config.yaml
d_model: 256
routed_scale: 1.5
shared_expert_gate: true
init_std_router: 0.0211
optimizer: "soap_variant"
decay_fraction: 0.908
Below are experts of layer 3 (counted from 0) of a mixture-of-experts language model. Rows are named router (the router's row for the expert), gate (a neuron's input weights, with its number), up (a neuron's input weights, with its number) and show model dimensions 0-255. Each number is 500 + 25 x the weight over its row's rms, rounded and kept within 0 to 999. Numbers have three digits each.
Before each expert's rows: "comes after" lists some tokens at least twice as common just before its tokens as in all text. This comes from a sample of Wikipedia text that the model never trained on. Tokens count by the router's weight.

# expert 10
comes after: " |", ".", "|", ":", "2", "8"
router:480495481492543482492526481513496521514522520521493510506505499522494494478518538490461507499498474491500505501497524472505469498538487515498491487494495529499508500484529495501503500534477511517476550486515479516589528512534426527498529512501435560531482507539497474542506506545470517536490494488496521467525499538495489524543508483522507491453483475488526477529505511449522511516476479535504515480489500482462476509452506468509502523446457471493512502504479471527499464549523516515495470447512477514526513491487524499506499526469505494467515524476458508587497509486476474506528511524505495499524494510512503522513482474484473519516554511546471457506510458450451492488516465474459507508527498530465535523490505498456529509532480490504480478475496502537537498519472459
gate27:542496492493473475526531512521512502481468525501484469557479533585510506482463495517501485514470543491508500542476515529512483480487518500502473517475493495505539488480468496481557515511504514497510499457475485498485543516538480503481487506492465502492474517499476482510531474488513512506495477460524499541536492493542521519472509476470495489481521453466485509499466434513467513562533507509506481530493532494486522517526553469540528521496516470510492462528506462571516517452509495474484493517506491523504531499510482496470538496478462539514503479486478517477495501482579489549470501491506510520514498472520494531486494502542460506504493478476513499504528497487510481476501550510509493507519523517463507501467474501478501504508490527560497509408513507476498524556500497
up27:548492519474478479516502503485487568495482469489453521509506445505490508515505461513517490537506505483502500485502491508504475500500534498464542486461491478473480514544483514481505489522474533491498477499523496502556482536519476527516482519477482484461527503479462518523518506500513464486501481495517468491516479522477505474506448495499476455472501499511510497497515474484500496484511535554517493504541491463518505496561521474514508509498533510464487491473499532537505501501494494470513512537485488462498458521482457539442519538512476505457519501502510457494506486506482477542455503505502539511458503515489527522490502502475491518507529448475547505431531565470510464526484489487512445490496467474501570497521488500435481483496542522490512452487482484511462509529488541
gate28:524526519508511500506474513479550517503505497544515492505501555567505506524494455484508520506486453499505522467477507510496528529492501528495499460495457518500444515519518500516477530476491493457529489500530469497511521502489554475517518485493462473488507466534542479530493513467507498500500502497491488463485491497521471513515478535476519491452496547502493473533500489492537507486513515540457520516528470507504504461512558487510512486540526482505539531484492521537481476456518525525472494484533512515498507491516503454490545498520515486510491465498498476520541501568495505502513478462499507484493517466510507498473461511495501469540466504524504478493525572544507472484566522502476513460593527470479504491458470499517508491486512542526495480524523490485550485524513492
up28:482502456489487482464504488519546517491467453509500516528495509498491501495479481538490496484514505513473490467451467536535514510506469483551475476491503515510499470523521469542518508499517480460497541448484520542470549481496477460515518490528539501522458558506489517511512509487545498503531508503499505494531535488528506557503497515487490521489498510482517507474488503495450489515488491534470530497499480461479496460533474483516510497485501516482550466466476469490535466553506450491529463497496517537495477511485506510539502499553492459478514495523490438512474494518524501540470496545552479511531512466540498486470464474522457502493457521508461499480468520493488501519498518531512522491513478515506507563543504482493459496483487511512538498535501512551494454494535524
gate29:514500455531534465470477555517468520465543462530493487494505529516480457467521490460474520531502477493507500492475484476484507489481528549457499497521514494483501546440514476502452514512499489521525517476511474503505487491523529491486486510529501514531495497541453450571462505489498532543477479494487489490497486556483493452492507529512483505472493471479520518476485464529460509461525497502506495498465495472491478514487551494499504510500497503477543507518494491486489470543534538473510543469489461428511496496453514515492482515497461496474507506522465484547517536468493483549506495518523501532527532502499497512493495489463504481484480481543525482502476493505473446451477502512486527533486489482501444525496444516498470524513516515500494501453525495533508482475489502
up29:454486514512511528524509478472503534510507504518510475534518483458470540494501504531524511479525424496464511531493488483470518472497478527489470486490501456496453527520544473525498500503493508487480520507494460491518546533555475482512468484465471526474505508478529487557446476470539533502541496509504490489515526491523530490500478489535494495445492504518532454462467513527463511510496525525490507520509490431530498514513496503533500462510462452503500549516492510520484462481551477472484511510461444477490526508516513491483463518497473482446482464458510490499488504508513485514490521500518527488468526498522529522514470476461517460504486492518497547509517524491463442537452520501504495474502479514511491533504508496558450490519519503516487513480501523488500475495518507
gate30:482473489467478445484490494503501510497511522493512468488456502524457480495499492512510522484498498484497479469544524519483488498500519490481503492506472474513460512514487496502499434506506542482494496489517549537555534481535482507462497502493522511547510480471470480479464529516502530517497526493540478490445501511446545428527508463522515477506535498540509476496494514565537527512521473503540514540549521539482470475503538454458521499490501507462488566549512518528484494511508504500495492464471483505505493514525483485485516538519476472517555486499490502506485489491554465477494511511524506467524525486516465502506491495511518516522497449487506558516508513502542490493500469455508517504473519508493469475510555483537471499512502543521452515524472473527518505516479517
up30:524539515510497491509509493500511463508464463463517539519474517495519527467508526492508528526482472501563505513557488533508505499493471500518523513508499470471508514468518543503495499533496435480532469500497499495519509462486483491508517560508544488480471456495551523482488523491614500524477477535535485517490489514525508500512516473487545525494501517503515489493432497510480501484483502471508491472487453520498482484490455499489456506503481493507485531487535493472509523490527516489506469532513502500487510486501503500499475466450504487504519471520523488540446509486530529450523548484491494526522492493447481461535469480501477510493502482523515511522472517482517483493531469491515516489494479473529520452484514487499484493499468510586489519513532491537494518480553463
gate31:505499519470478513515487522522484470521461454516538486479521555508449535515481491475494488504485526525486483507519551498488511489483462491493447508517467492502544528467482524507497477516501500498538507499487466496487509503485488491483497437492512514555506513509501487523501484526472498480495468495517492462539498512471508508536496478504488481551526489533505511468512454518524537503481561525529496480538507525480450533508456530543473511483481474513560480500490534471437497497469506506483523489477494437518457490522452537510490483489490482515530507472450517503496518499478464500507527490481516531504463451475479542500483505504516523462521475505500458492469505493483512450474466488524539498505471518467512501504467471481531554508530528504475528510456467506456525489485478
up31:526479469513506502483469488473475467502444453471470455455485505499481520483524525531492540492522526493506518526509487509476530510493535506476489491505467512513485543512456497473530489511519503515480505499456502505453511473530525474503440515493507514478503476526529502475533486450522485488448475524492515498528486496457470516469526502496505565516549478484513520536503549492491528552468462493473510504517493501481501529505485509480502484492533494478457519483492468485515492500489449512448505517480494517488490513478565461497529522491537508483497484471525458472441457533522504490528477539498480526470518502520502509491493522517474460494489530505525532462527546524499493556471501507555506471485512487465517513493499521494506531507489454545468535507510533467525520523513497
gate32:480506450490516516500509478496517546568510498512517520528515495503464523471525501481506480443511545497517516508479517526480476484510468507496505480492466559515503504461519485524528504462485472472469482499512436511490559497494511536470475482521489493511514517519481516508526463489471510521506453508486537513473522528490469524526494452494497511521530518463529522473537533477445509519510474531503516506463544463521451471508447484486482461491530482523513531507482508509507495474474447488488518450505502512505484503488476504510497508475490486505502478493446473522493484497520516463458521491538520448534531517493530491519518504495481496523486499506497476519523493462521511428533509474521524480488503499512553543509490429485508547499497543552482498484477506524507524478510484
up32:474502489496452469473527472506504455484487498485496489503526519482536477474479491479483484492505481503529477502499516522528533475495482508525481503501517482481479458482467474475464447478521529479497490544484536511489514472510542519473475527465513478529477507475456519483524560477527517484532462447523527480492494526523526482459495498505499529528484525469535462513507520527517478494508581500516546506493473491527481511549508480484499468488470487500504485533507495515456527545528467549505526483497444504530515493449484498552471503534486521527517510512510475506539495491459517531508492540518481548500499572528511477485506564480495490531489488484497465504509505486462537516464505530506514501494491466478498463498477560482497512492474483487490518487488528516510445488515517
gate33:444529508493492482483498483482481540491509482513501497497530512505541473492510494571458457532497534473515534478523484502472482520471500455487530478509520508529505462500494482512522470476528483492446529477503490543501469473446447500490470461473490496495513465524523485537470541561515504499552492504530503510504490516484468508538512439482524505476511470501504478491477501508499507475520539532527505528529522481529464506465494512476479506500468472511516485502507482461521512521564489506491449493478485516458510446509481493490499495534491529530477509522519490522501510460475496492484511501532509482484492478462503498494495481521501490496451528520498509528552561494498480487497510559516506458520484457512507500506518512445476508561525530512485490522509486536531477543541508
up33:516444473481485508543535501444478523471502501480478495481437502511539547520509481475470459481493466463471498501482479489540505511503512488465486530508495566503533521509533457501487491493528523467477517478474487505464479461542465518488523472514536471496533484486459446488511481496538467507479492494480515553481545513538524517488494513525533499503476520486466522475527514486531530515484483500525496496520484491491507484529478478468469542584542502473515527468486527535512517460520507511505494513510512509475526485489446507519492539508517474457497502488520519482491477514454460473469521483515500486482497518459468503534479502472484511474483529476502529502492476500470490515488525496498473496495526545493486480473518510522468488493481471527506482420511473473531499500476480
gate34:508502464475521527502485499497490574485540512522499499494473504487491482462519527515538483459493509525556488498531536528504487436512532505499528498473470528532513517507490487504484464521486482513519523500464462482537496540474525552497486478484479515552506455479485504504497463525528538499504532472494535459513461532489480486483537467503497489513492462504522471477454513505538498547492547497499500503489495480479470507504514499514493536493497493511515489481512521524514481502478510522522561538504469503438526451463482520524500555513499450464509481450465512504481489482543536501487501501498464512501506515486480509484499525466461529518394508513486495481496498545486480490509535477479516495518476470467466553501500464504499488486483521510468506511496489527524515510512506
up34:530513534492497501512505489481513497490481555443564539497493490515414476506518526497514556493519529495486482476514535475496482517483508524513486495530482461509518513524501457494488510475494537486507515501449529530546489537505498484520445532512472475520495527546496479518532522490500503532508494517468490499506472485492517479504572482492493473528530489504493480532485457511513502477478505494454531508486480509525531521479498497499464528514468492482461483493523491492453506460484484489496479512498524498480526517485470487503517456498498484517472515522486500497488476484481480514481518450463491523507539517482517514536470488530481554441495522543478457499503461457482512487476481479493508466471477486448531510484531532496486489487505483515504499493552485550521490553567468
gate35:471493514490484522505497500448517456492523484541523513467543467484509487486516519478501545501495508484527496491513478538492522574460514494452488506508506490519457522497503524489552503466500521522538501477505510494517506526504499534490530452504488457531474485485463477505543438526495531509495518489486516457490480539490530522476516517496501491487456479505496519491506530514511484482502527511524449516521490498478512492530528486496511473526486499476461517499497440513512503462460475503453511520535485527535476552497496444479506505498513519501475506518507511509517511489519492515508504489466506489497501482469505550545548490513513484448489508496515516553504497496496489497461508511523519488560486478516505470499510517564460536483460555516478500510479454582540534491470495
up35:518475507498524500528491536497516490500541545498496487476528503436469483562555529438517494518503461525526466516499536481474447448508503510541498533517502485485508474491498536503467477456484519491489497536478501503463456508509510522495494507501508485454478466521485492493493525508509456459474521462502510511471500498469456489472493487486489482442502463508521524480502470520510532492486547522509530522501521502536501500524508506524541533502516483496507465492515494535492486510507521529493524491510504522505508503516467496508498490495479487471495498487507460513521513478475454503537460536500463493462476486504558466528505526512527519515514534444519521446529550478495474485517563519505511490467529529505541484478467468487567519501480486531510472487524501522509491463451490
gate36:514461459499524501525490478494509474496493473469529439485526513485496471514564520480519523509513539530507484458512427462490511530520463536497495513504494519550464514462510511478510455483489478498487499481494478467504513500480519477469480510453519528528454498482510487476534475494485522536483529462485515509489470497482498490544467438499485528500495482538498513555499490495488514527539484536527523485479485525478492502492499499491481536511469527488484492489484498467471508504475524489493525520469460511495556463479490530535454500567519434509502435506477470509505479525509462488462486508532518520481538480507493506482499511484534500496489514499553511503509497506527558499451529465499517527500495527503536503509482513520499500499497525520469506491526454500498555523458498
up36:538468469516475509515504488478502462547462483477540519525503525475526539480526499472504537468447481538546473490493506431525509462519472495564515487487487469523510499517520458500491521453546516519457496508520520533502501504520469492498452524477485504455480506499478507473507483507504478507556511480496463525442473492477476457495528536487508495463500527500487499514497536498506496485500511546517491448484490530474469485531501483504486517507515439549465467510446493493527481497508544455475499538539512493516513524509501475516491470512539509462517500488514529497511509452516496500543522465481497529449512500494493520483493485471481510525483475514495474497460481453463558501462475486491505468511521484537495494471508474515487517496495497514463477521498517518465522494490499
gate37:528531465502486531515512507526481478518491475546512561526518511461481518477450536540466510510515549540506511496532455543540519538469519518482510454509494479548492488518502485486523526524479523485456555477545479502498483503514507498505508461500496518523490493484508453485503479504489515525497537488524520526474553498479511512519508489506496496536477520412515509522535506487500501527545527525491519494537511507509531480531523526499480494542488526503495539503540518516475497528489480473509541524475518461539500492507496501523513514529520511484524523496474468532525492551495558490515487516549449526493479495494503488460517470513515520507469512503475530498496503464490477507494489457520511514518480422494515534468459524498510517546512501522477518463477491526477519508525530
up37:517509477474479504471471473499524492473500497497479489455506548514537490496503526467528539494503490515518525515484480501505498497504487460518506511502551478502477517519495496470495497480481545543497502510489468528481531532545530514502500519519538477524522484511529487478494484473540503501536522474503487530524512504486511533504500501525475565500505482485488495440506476545497511506498462531521484522519474507470516525417511493505545503472510520468548503472505545488462511510484468514487523520535517513539518475511508511518544493481496453528505552508498457505501459526512472503511478516437504524492556516497470514566490509486534510501488517493532483500473518511498530489458506447485458549451521509505437513537511453474471508494534501519527529525510497499464504480453518
gate38:453497500476532474502528550505478506472479459505525484459500521428503497471499514510505496540463488511513452483524498558484510493494502531524523494480475506460477546478498512484486501545510458486508538497490480478476463487483493518526490510459475493499509507553496466507434461497483500489481503491476519447514538535504530453467505522516500542489487473537506521515498488492532500534511526509476484490507465511462468492527494516467480471486518467536461448531475477489530478491523516495508500522473483486435490501468531521519486547525506468520442488510459520535486500510485515508508495548508473511505512495473513486498518504480449510508470499501466533507471480508472494460486551509462435496471507503504484525523504505533549496520504491475537527504510475489529523530499515
up38:497533513509497510505515491509511496500526481525469510464550511509524509489500503488480522500511522491465488460471522465488513524508489502514450512443449543496515479515472522483458511473513530500485491565509518479457554529539526491480505471494469497475522467484504492477529480516522542542566521451490486550517534551466500473514480499481505471495496522508549488535458503512523522491536472491496505503466547498496500516527535496489533468464494507540553450471537468521516476518542486499455467503509539513514437487490507482532501517500501498468485510514552555487514513480521491496513519515495516490515512508488496496540509540516504496487532503513539501452534525488519519501538516523499474507470487526496514513488493501481501524525470486479486466476520574498511472481468502
gate39:479474521536465548493512499484544504520502526494501494511540453488481498494525496490464512504480530486493506496512492508515467438492506530500500505423473493462492510538514528508543506507506477494475558441460521484511467472514455522479490517508498501491480474501506568505513493512445495509477526491502494488515506515500483531519474492535531498439506514489480490510501535507488504466487484535513474501498486559485486496450529469505563538496459488514528466517491496502464491483465513480496525468456487493447530546501488479505512500499501534457524530513483511517522500479497518470473481510482482511498479504539503512548518528519477472507485496544520464515545482542500484500507476501481477507505478527514460543520522497505500519508488482491470533567556502522549503484451497
up39:435475511472489492502486545536538472487502523504492498531503527476512484499484518525497487483527496514543511473497513502453468480527479485511488470506570495512519498496482521572514518488479506505533484478507535514504550458512503513516553438500551476494503503478488490510474502450529550491547481506467510499515522482523494497487480507474480498499475512479511519467493493538516471474481514464470506507480504518508466493493454485507455460487471525558505521535473453518541472552540507507487536498499515521501497522477545515509449473484501472481503504503513495510505499497550533485513509525535499562493473519469527449488489511510482533542499527510486528496503528517495515507519549542495508525493468504501516497517483501478525511526506486468509489551479489501463514493577478
gate40:489510553503478488465499478525477512486505499510515500457489428479524495500542520489505506473478517535503506480498501475529496494551496479492501483488466464484450489515510491528493532500481479526517531510476490479500497493510495493521498480473507488537492522493508488542498522478511435500453509524459511522482463525479455533515521498524497507467581468498515436504517516458533512509463524489552505509463516507476523500506500554489517493539497459492520465529469540520491500518526495498497488522473480512513487557486474505503524510502558501488455503513483481524470493467549504487513499474570539440512507533505482520500540487491528484507500506491498492526475496514492477517472459527497486468525507523463526481511493496455487514494529497485501462531510537552526547483519453
up40:502474484498517493519505474512503538500474490516514473511515486536506543523512512505495506511534503464505505488507542494496497479460530519523501487470487531504488505503464472532528499485505525448485501530463500505481500555531485518492472487578493575492497519499478445528478465461506537461518513489499498536528481510511543535483468491518472462482493478510509485477445498463503516460485529522507451518502516498485493499483505478471509481489516520478497473523488498471476509572511485463484525468481538556514461501511494496485502501464510510482508564519445447502485478465467483508507457484529529543501508510469507483520486489517518521471529498473505493491480479505495499461472493524481528513451500485492552499527537537449493537556465506487487512498505481477512545465512518
gate41:458495454493461504504501485500474518517515490499512504503519514476476441505509457506467498462486515517488484459511491532529517485501495495487492513496495493512519544518499470492454497524493528504480535473483509509520509468478544530513468462512491528541547531508534484509481563516506550521463507475481480499513475484493459462534509550490469511435496467451486475519443504457537556536493506526485467504490502516502495512517509524502528482486478489464505492460518510442493492475509489492505510480524459463517520514491524518529459537501452537507475533528469456525521433514496503507513496547507485455474478519504487538493496459536511512518473520482534496512555483495504484527509536511464485490514520517476543510497462477493494501515477499495473504519495527535469496488456478
up41:517476502478521530540486523533511505517472517466517500500478474521504534506525494523514482462458519530500471513485497474554498479520520548472492480524482490531502506533436480498562535505475457495517507490500473544536452492527502502484477505521533522487512515524515460501490480514497493523501490454479479480506504502487504482547495524546541517512548454523485518498497537510527495503521454440515476468459526517477518537486489551480481558470551513495505514511497498536496530458460474502516498496465514508475492533530482486460490513465516471524514490484503504455525509462482482512471532465475525500512469569489497518521562507478497507498490490463513497536487505556500498467511504506479492518472485495524500512537490532497491456474486473527508484455508483473485525486524475
gate42:516491533441467511494486509502510512495546491512525513494530543482469487484505556481468512526502481502486542462503496488492475483501499521540508473550503480474496482463448508522491462507455479486498529502512498514529458516547506511481482471475460462488454513518474483491519486521487516500518492515521492491502492468510473484468507463486528499552494488499484491503489524496464469494490499482496539511529503480525442576474468513501498490497543459485516506480469489466455456504487501567515513489491486486505507561493512509499441484479543448546519443463458502513480510498506499515531504483544502478549466506504518522484482490545495498445457504518471491467505476523506511518501473505501523527495491476467542533466486514469506484519528518482510537501503486525472479517483534
up42:529499464504477491475493456512457526513528515496515557463501494512531495493495472505482512497510514496507455494537521444505505497497535486511487492484463457530500535512499476473461490501540491517487467538501521517460535503505512512491455494467485465508511474510514484531499490504500494496513508511490497518537519497521548539493539473528485501527489463518534508468518503496529514501501461521512461510501525544520538459462487545523532512525502527425493531502485488468494543527502486510459543529529523538456487519489471494497486509477516511478477490504532505473496469487501511461512495530541482506481481499489480441485496450519496539549451523511461475577484485526471509496489451466506493521474505517544513488476487501487508494532535464476541501522484484475478545467474510
gate43:448498527507511502492502462487532447507518501493532504535531526479457486458476537489501490475466526476494506499470529517481480506518501505465475476488502526528477519490526471497536492527510475491499528503520511502478542532424484540490437501517494450515506523493500475494493486522496513524491489434479524447522492491510487474464502489528545494478509523521553452499481467523458486485514523513461475516499545476519456518517508483483472502496484447496501490521475470476532485504496506483478490524518528541494523502470511484522510490483525506504498481466458522557515445532486496511514493517513486521492481484502555513517508547510490521537530519518510490480501510507560522535490510482486501483534539485449505525470513522473476511549472528491479462532503462554473505481493515
up43:462475502521534471511479500520475480503492508479505494496501485539450527502476464457498491516501486490488539463499476534518503496509474460553525514481481498498503520483490501511460527475516526524541465518522523521519495536453491487472469467461492431492497542509482502494482555489483467499486522460489489463509530510535482497474541502533524520475512444482469522571537528462490533507523487513471512551491484523518450520509491480450510499520508523497515468491512489453489526508585509501493559486498493487516521517515512477525496519511506467530493526505483496480493542499517504516472479484511512500430465548471451545469528505468501509515483487492502495487476496501515513526481485514491501494500524501515491473532476514561521500510528492482460490520508524521466541517518498
gate44:451481489508485497541516473515530507494517494510499549511516498534472468503506506557540533513484471477454530456519507479478480486470551503504490488523490541449517499506502522520496514508508504495479503504472504530441457511496543525515501502454495485531471520504494511485490457492444466507475507524561527509472514538531549497515496508532514501472495481481519465525506501519515540477501530499529540509478523485459493505548504492518536479483479489495496494502503516542474537494524518481527504487523521509509478509478536471487478468504492488504517529451475532460532491531546519476520487490545502511543520473465493526491491485485497538489534499482496512549482451473513538514500517446510508514481494512478569518464503474474546520515469507490541516512535505521521452510550498
up44:478510534491519504520513525475521514508530541514490467473502497505511514524475452439465545486537510485504533471499481473503460462517520454486531511542490513455504502514505526523486504527500457506439538481523473491501537516501520521499524473510487470531517524471458515505489510498460472462476494494487498450464501462516529499465527465537500465497500485509529483509556488496458505492507524474485521464498482520491509455518481478523531519506485511531498481511541479496473471526515521496544494440476480505513484491434473502483454488515499510529462523499511508495498506500550493537515488523524500522538517461552511468462497497499495512470507478534460528470515481496555478521519493516492510467517519542539526486525422469491491513532482508504488484490489494519541499474483502
gate45:515555473563524504472478541492513519456523566537509475491509524482486530512489527481452507531507448528483499536498464483497476548499480531485453472505504507503454531489543475541498516523510490523523479524490437490518487489540501523482477484467491448478502501477508503502479553496536504519519457466497489476541489510507503520554474484502496471475486498493520540505452479557476559510488509509486504508551522463494497516488496465517491487483532485512505474506466521503489495477481502462502530516524483503505526480476514527505490505460444513492473490484470508556465511513506503487554516483516506517557496478491491515473529502474518500533489473483490511491486487472505479497452567528480517474480487475480505542524469507490499500508495512495521514556503478523488517495474497
up45:508489503523540513518486492460480477472480479503512478473484482443524549490468483534446511510499511527502484497495503514484449486424482544543484516519491480549533501551506475502492480511495517525516520490511491547527518497553526460476478505520494471530491485486494473481481531539457469515490492522501495496520480533470529511490505481525515493519467564505476530529507548483509494444503559513496474497483476476519550464506498502510487537510490471508454521488525467487486440466503500545529523506518473513474491480476533531498488471524486505452505534488462491489448531466509556532462479470484520508522507543520506493499488530500519469527512535483503492497496468500477500499495481489531538512529523467473482484513506472473488490473510462488519483503490515539474500509509531
gate46:500489533507513483491469487536492506476533532539537500533488488499509490513504475536520513532457518528489460481486525499518503493494529527509499427488528495527465472519460479478548518523505522500501493472513505494470505498491487505465489486554497518536468499497545490473513509518488507516470507504523497483478520482519498456504528505478512476489490465530498480468488469528475494484505464501511504498477488552484467535511514540536484467496484442511459479513509492470480503523507492547494518496511523507537499514498489514509482472508529553467536468497518495516502479504504496517490530495566454483524473510492514514458565507559467515521508498538474469503496471455497494545513449476472470521573486521499514514525494553526513509587489507482470462538515486519488531503485504
up46:481470494512479485488533483488475516522511525464528542470508542525490481487475510539488529501514490485497482462519507520500513492534513495532458480528492529503467484547493438479463471509504498525529503498523494479504488470530510521478539484481499518521502461551543460478555514435474506438451487518503512484491524504498525498544520470507509471462489518526509535518470476444505515461506494538471441539481497493501509510483529527491506478499486472521480479489509501493536525531444522497512540549537481491492484471498552509500490456541509473438520475475516522480526520456525478506516437499511495520509471489486494503485480496539500501481540493492550481454488499481499520513495466487512527481503507506496434507520491478495492522486490508540490514495458484521488482510480487
gate47:527471503532466501486503539533482503477501519522510543455488529524479464510517513493492537491544505515469477488505563525512475497531493523471499506492445506520471550488517493475510447507524478456499540500526491502513481502492480499545518425500551480466539477496493498556495546492463463528521496518513493461526512509532504543525502534472510504474498481503473523502521495509469498540508522466503551487482476473500509549516492483529506513495505510511491504505514512472525505513495502498490486537500479489530474518509516451524516461500520512522498489523479503505490489519525477532488533517490469459494530519463528495528508487540596523495519523539526477453509493480493501460521519448483513526461517510486500494502523536529479509523482464488477557511490486528460486535481481
up47:556489471521455528494529479501549566533476462500494464476503544487472447515515471470509476494541489534475498502469483458472461518502524523481519539533437545463496530493526499507474526445465506518502486511449497504499496503479471497527522491474478479451498511508456496494511509564478510486537562507487519472514528535581532498478513500509515492555501515486497500510470491508492513512449489497528522495514494551498498500514484496477518534488516535491496465507507506503476492510465510523516490482471550492482493491516484477482480470527504499504463508500506501505490474462518492538461493494477448485535530534492513513502508509478509483531510510514447512506521501517515519508482472500495508474479523499518519464476516489470488476529436528468530498514480511543493488495482473
gate48:497462500500491494519468482486515474536489452493532518453528486519515488491490561543505532525455485475522485466523497523484529528552493515518486514516480520478485520496508530503517472507485500498508505509487474508503487436513467480508455481507456466506506500493515526556485491506477479489474505482528483494469482527470452478548513479476490520519542491490479451518521512510481517535533524515461483503488492483489526520491509502496471508482515481462467481546515544509536494516510505477505482557526476503497468508471523512521528537512489506537524509527568549490513510472468509460498516489522548519480480473483526495479538488536480514521501526517468512518535495487464536502515483536469471529488568461515552523476471469518540539522467524499521522483512491490542513482466479
up48:519506493516532479480543530499484516450470488511501527568503496500477521499481486446491521523503501444510469447482501476526469527506462518455537518525485514507490516477501452530540523480480522499526507492480527460508501514472494482493544500505484515467458480491519487541544525494488515460496512517475466546459481511466509470510508471495467526496452509499504469531520478497490493467525489515512458513517511517466512438524506539526477475491478497502476526493532525466512500482456532449521495469457486516503502531501530507504492471526501548479487472493530542497515538467494516494486521561526511481471495480516522495471470474489506510523490535497529475526516524473495504432490472510545438530530472473501506487495517472533515493504523478460500512522543520520491511489500489
gate49:466466494542472492505506513529453462525516548505501506506509507533486488497502506521514498458452493479514448507469467498527506551530480530516472505486469523504492473476554483533526500490540506538518528488498480486521518522546522522499503500552502508493513497467524463521482518478442504537460510526510467520483504484503511512534494516516515515493481465508527525480532499503494545525494486503518513493490469505534506499496490517473474522475505528522529542561513462504454513455505489501509518478504466454432506474478507519477529473487449503515482491520482461523520524523507571476478508480513446485501524507508483513543488507496484486503519536559490485526492501448525505520516508540528509523497506489479539481476527479509523553535510549505483533470504463543468517496497512
up49:478482535506491502517541541527461501532502499507475500465518466500490500500493508519505507511467540497474493505508463490474475533516503506539509454453485461504475502489495563529526461540516502467499510476508493475520535481572456487468495481538514530502531459489509488476458494471476502518506502549514494484511515469487529477517486502519479529435485512470506544450499512531530527443525508481483504490496519527465540508516505500525517482492538488526471538512502481561477526449481487494494484525487525491505487483510520483502464512501477494470508549519463465511464549481541466495496506462442488488515480451488519461500468511501496517522522509509527497533480454468508488490529502497497523533514530503439531493535490501465535535516484517521472509499506476500478481512530520
gate50:460486501521544502474511490476500476510451539481517493524474471506553473512516504533487498554523506513487513530493534489514536520467476493543541507523460521503515510491484552487528473481515493455475539522496478533452488518520491499499477504488516471533502530468483488477489577457460511510487503500494495490505489496540517490505514494528534528440512516553530480506528500495516534464539527504490523543504471459515481506460517510499507464470483487523503532486487533479517445478543495480520507486508458547491500557507479496533520483485504538556538527540524496525492516545508527481522498517525490481462468499476492529499501541496482488529507484511502530518540506513516497516530512526524504471489508525474508475493509495439528517524502488515500513445520453534497522484524486
up50:502478482522495517491487509532475542459503519493475454464527512521520514555510490479471476452523549484475515529537518485509468485542487516482532538498541468506497456499458476492530515495492561512461539475491522498503528487541501509511519513530469478481478473467519504496499489507503505539492541518546509514511496522479505502529523544434476474487489506477443525513474492499509505485473498483505498487514507473501520445484476498497533495462460484509506519483529456509494509533516547504499504513467511462478519492499508459480482419472487447512514498527497453504506518427494563492475489528454437506512512509522444474483519528482480492520456517523484499470482489494511484481519515485472525522476483467512497492523514513477487522503488515501504523505494522487513455494514501
gate51:461532510477492446530508493441523533505481485537535487466493552546538524504542497496530497504465503483468466499513506529511518476491516507474529520514530526505502507511575529447541524473541470515497484527526501494458539523557448497487512479530468479509478480467536474486533459513511529499496500510520511501506536511513484455487524495490474512487493477493506499495533489454460442499454502483506493500511518476483481464464511534522509493509492524463487512533458538521468484515518536497539508515480525483482482516474493508515503512502487504521485489444551448482510482464486523522469501508500507465487476512459488493464506498487500486492472438463495477476489543522457494542499476486468474492521549508500521523490525520477504485486523503514474487505516489515538509475511521
up51:507520513492483508483459452471493452512486489537475485507469475495526541516529486487498459527483494471495528506452499484494493505474498466501468453525478523490524529452489531529511547508485487507460505495516446554525515474512519483512430502495464488486451543494487512482510496531518460521493468487494524475489498488512499520507487498475549468453457497493536475504484537522493506474491511517458506495474477498489521471501520487567508509510492532489444520465513456548530505486497505465512540484485502496491583543469504501520489491526485549511490481477499481466493526503485551509438463507523496495500469475544445470524486474517499509495486535531475509486529502509516488494525488506504490512508472548501531522479531483484491493527497491486514458499494497496508500502543455
gate52:457518477489517495542517519546502495550513506516490514527492491505534510536485533497473494575472546517474517544516492526485499501523523462498508472482493553516509469486523529551500509509450489521496467486525469456500488549502475526506505478522498504536495505499507462539503525507468451491491524552530494528461550510513502473508500454509483504492462516477536509498489447509498472487509526536494503497520498474502485526507520516536546478486512506493498491526489539503497491470497564475414489522484456527501498529518499538493506542494508532525551532486485486510475555551485522477518496544528486527537504487469497529536497505511482495470514529512484499516496482482486476513492490500513499502534491549463531535505533505467520485496532487482488491481472543482508493497465524
up52:493482514502519523531540456461492509534526497496482528470486565510485490507517484495467515503509483494550468451520519502528453509493492504485511495487508495473509471507513482453512493487538471485488521500470461497476463502501503501515481490525462514478485499498509553511498537514469495490558485512459485480533482499473521510513499476493521527471441518548465467497514518465474493492488477520500530450488504507488464496536492507489493527466495485532510537503495522504530496454515493469524469522513501454473502512519509492502481472520439560484563526530472484443471482479495475540551485536486513498505479484441476508494451495447467535555476517512482476506485511498495506492486511506500525532531526480470485563533537518524464521485520501522496526492506465488489497497501527
gate53:514502485466462471507512503486476528518489528533481525517536460505499483490519526527473470530449506489507513488524511530463498489498465467490499483483517519465503522465505493537507554506488484525472522543528461503465510513520502526503495492497490491527506486509498566521475531507500509516488494511502481513499563511519509499503501459492475504526530539472490551535484477497475500554494511542516526479533509518480514500491512530514520466506483476499485453518477468458537456523571501504489480461534481534462485544464490547470486507463492532481564468490490520509501480505454524446516482525543467505542501513526506519516482530456467507471518525518488475454491490440514513495539453475471498472498518519484527507488491551472475519484513510535490493513489492504513484483501535
up53:468509501485505476498488522458518497483575492498462554463490506480495491477517489503501481518524505499464484494497513470520526484494517492557554515533491518475516512505501501482447486503508470487517515514501485530485450453469524546490510517495464475441468477480453490490535476503517487497456471489496513491498494528503492523541510472485496508531516498521487530494533526468506532476507532539464473482526539530496535523518484475508439506501503489528566501520513497528481525460504495495515489499490461493548491552441515525459486470515487534494520520524475502485552501510471490503498515528479510471471505516490520472511478549526474500509477514506470523488521474459483508514454533535497532493468539498516503460491476513511520505539491483464498513557543518523531471484509535